From a checkpoint of a small mixture-of-experts model trained on Wikipedia: vocabulary 7247, 1 pick a token.
Below are experts of layer 8 (counted from 0) of a mixture-of-experts language model. Rows are named router (the router's row for the expert), gate (a neuron's input weights, with its number), up (a neuron's input weights, with its number), down (a neuron's output weights, with its number) and show model dimensions 0-159. Each number is 500 + 50 x the weight over its row's rms, rounded and kept within 0 to 999. Numbers have three digits each.
Before each expert's rows: a language model's description of what the expert responds to. This comes from a sample of Wikipedia text that the model never trained on.

# expert 39
It responds to: Line breaks in structure. Newline tokens after headings, table rows and paragraph ends, especially before list dashes or table pipes, e.g. after ==See also== or a row's closing |.
router:490496582520467549455500550485446519463544439481507516412449516433498507510536517521408493423524515483434408548451525576493494575525457464385512405554492490453531516524585476501538515553524494413523505400471444494489476481583386473543454448538578497556473511480539622581572456551590491479466494437575454536440503594476556496489526486515529463507480503558601575453549467538514442487473542503514607585539474483543405536473498422554491502434515483445599452450416557543587529546565543
gate4:541565480494457523529425544459427454471471502436581525508506529488461570484512488556477504538446399518530470418525546540545530522521546455544535491586527515414433587537516410527472435544454500477425609494499493514520566563461484501509533480488570482450502489585425365460479395458509452542571472542607510498552497527384554544466427422562485497560405456455479604590448505453529593560528478507483560518500530468501461488430467542447424482541444486610443533508527492415513544522565483
up4:546440473496546454468447390568590523526572502456437476510567491508538533510559492442552485505494542541464533528517495393421451486499501513416493487399541496492590465453461442480519589444502460535521493453467601502441461505575483486454589468443520520550518525481565594554508530557433568480494543494453477495468437412593385412522551487493476482461516518547485431445580492643470488501473529458521442377510434548475578541483471490484526489504487470343513538478494531565440483484398522
down4:487474565556503477457512567548451500487491618485488466480502491559600372547529471437459447507474533564543505470491438487463585525586492541464476482429568466541561500512456592484476438493550492424455523564456521579593549576513559452483459498512661585562435559519544487502367519480535437530433569459458479475458480490586475531483460571452490439573501466521512473433497509584556556402467525462568529501542499465520488464465421574549524537565484605548508479481466488437468549569494492

# expert 48
It responds to: Numbers in table cells. Numbers and blank entries inside table cells, especially chart-position tables (Ultratop 50, Billboard) and sports league standings.
router:568586445517512529405514493550587559524464501572540458469502407552497498458557520463540442533478436562495442549551477522557447535519471443568463453488534526514615523462520390508519479410547554532556493443543395452569515512472458422563612530452485571539472446454495533580473484468454523485493539524444468519458444676485482535513467443597478443509524520558431504451537461489439501533564418505485420513529460446505445573454474512436516464473533575501606479521509472455495597462585471
gate1:551378514527468520512465500521513447534521504534510544464442377553571458503400512510552437505492481493498443437644477525464536568501500500493421572496492491571488506451501580528446573565557534565581504556426464615498505507493401555478494459574479506618468503417566487536511442448450502474489501491463565484559471611473384593475506430567542543483435548571480507557498496486468444489436503506466511538459468552413470491437530408374454523533488460475493467541523456583543497544482496
up1:477479472492542489534457575506542535499511447519468508476590466535564500424462512410545405428582416520489500534463516466463570508443570460504472471531594505477573582518494567404518546459496458394526481540396549585448549509587434420604473469533559575530421513501537497447557519382487534392470562526491423465515488433434494513563406435567509548479415517457438511520508459545498479587426540496461519494431411548509468494514500515498533506430560567555427487541525451474507552564475507
down1:469579480554511506481529491496513583483478407459486546536481528547460531542501456465444473472528451556564459551481434500544552486498432474522505503510574384498466532486551492558364493501473395510573493475479545426551521439559564547499517488494479516481603438534465473526543503501492560469514548393438609560430514510460496417513553488536477604568524594498476513447408450581523548441429419539486494508571498533622397502520553506451521396514555437589425527473460574502493520465427441

# expert 61
It responds to: Sentence-ending periods. Periods ending sentences or following initials and abbreviations, such as N. D., Mr., c., before the next capital word.
router:462595554548505588530511442554468473516530540494452455429421440465464636510438486483577492440530449552430472516463474482469481503477535584454427470387452462465563510541481545485506411457586483575430497412504493554541426478466414465581458537533452478510430548472507498531490536523440579439512542468552560537484610591497572514577561545491514551499467477426512522575529487496542469533451531529506463512426510489577402587442480464526482447386518474526513602524519517481547546603446500
gate4:542540477437442447556561510482513422498481504568520463529471494512521509476357489543486527486491439523557508475523462479508466559487613494437524593498371429520449456469478487542572477488520525441508590500467455613473584512592481497580485505503458515538516528483390466546524469577444565371452485541577535597582549597517527526427497474568525506483537555496426535497516462479493503666506476434523469494423510456495589532474525462552491527557462420604480535492553483463564534526482520
up4:483536416415489536578559527573497377486519544562510402506413493554431473513384486512515509461534514533557531456554537438556439517462619435482456575448421511536477500473464516561495450542513521523488548499558486543500517485517526515585523537485478533525573532505479513526512503535484583489399543509510599588560555613605453501432452543575483488466513553390421563492588437462477470672512479456528490483489537449518555553493516505508517484571492444585427542562517510496521552512495505
down4:463479473485544500558423476518528524448487480465478500571401635570458506509500512440516522509517537509247451530489418571532513590480493520493460530491465460489451483438460516588602401382470459519462603561493546456415450567509530488453527497533502523520496446499471560533488518499534486559425543438499550517506604503481501472422459541496494465479511533525515444393467548471468580459500544487468589539434444412493530474472580457518480461512478499490525512411461587481464523461506479

# expert 28
It responds to: Infobox line bullets. Dash bullets and line breaks that begin a new field line in infoboxes and lists, such as "- Country:", "- Elevation:", "- • Total".
router:438484441541473554519555481511458498533490503528574540603484483567559542446585532523574456485463432583519504518420598409543457460603458505461603438444485546527546435546475466476466548439534473534485469439537509461470536531476474526485506485448446456508554513477602469441501488562601452507566477499539548473443511438580544562556436549499440598528426466520473535525518574575559537492538425416581477511496351458444469586398482493571496524452489484434473545447480437444533475507488443
gate5:587472423484458473570548484484486499531538398389517416545455426497541422520405499506491627544537427509523526457564491452408516502475554506475503464537487480493521427484468614485523583527539412468604556408543564546459463482481450507516409569482491411491474465403557490520460436553547545534533458419434367525519479434524504554531521499477440404500570524521471484543508597545514582523530494445498483524478530473531540511474506479582492452520548515436447553463525450455451557492491394
up5:458478489500498513608431507434502540491513558496456408508487452524559532491527500486540522531499464615469486602515507485459546596446512602484452460370628463504435483494465544548480475622445430525460534561503477546475556518562458557476462439386497528450466420493508456525450495474503583556475566548492559478529484476591515500484437473498512530380456453530512475521533525550457559487447514397463496441493523530586598528534509526488552475497581465473524583447531481500526432545399367
down5:567527491507383542446552492458532511538587481551526481509540549432541445401563465559412557405489515488439505450521588560534527442457456511605494575529544550490504536555447476476525511457457373514436545508479491472522416590452494594474569534522426493567517502480442465514478585438472385477456555528496543530523485484539531535397441510582549551482540547426521513416529492542607476462505506493543418475530428479475396603471469540506473610507417528468526530496518518516543511517532554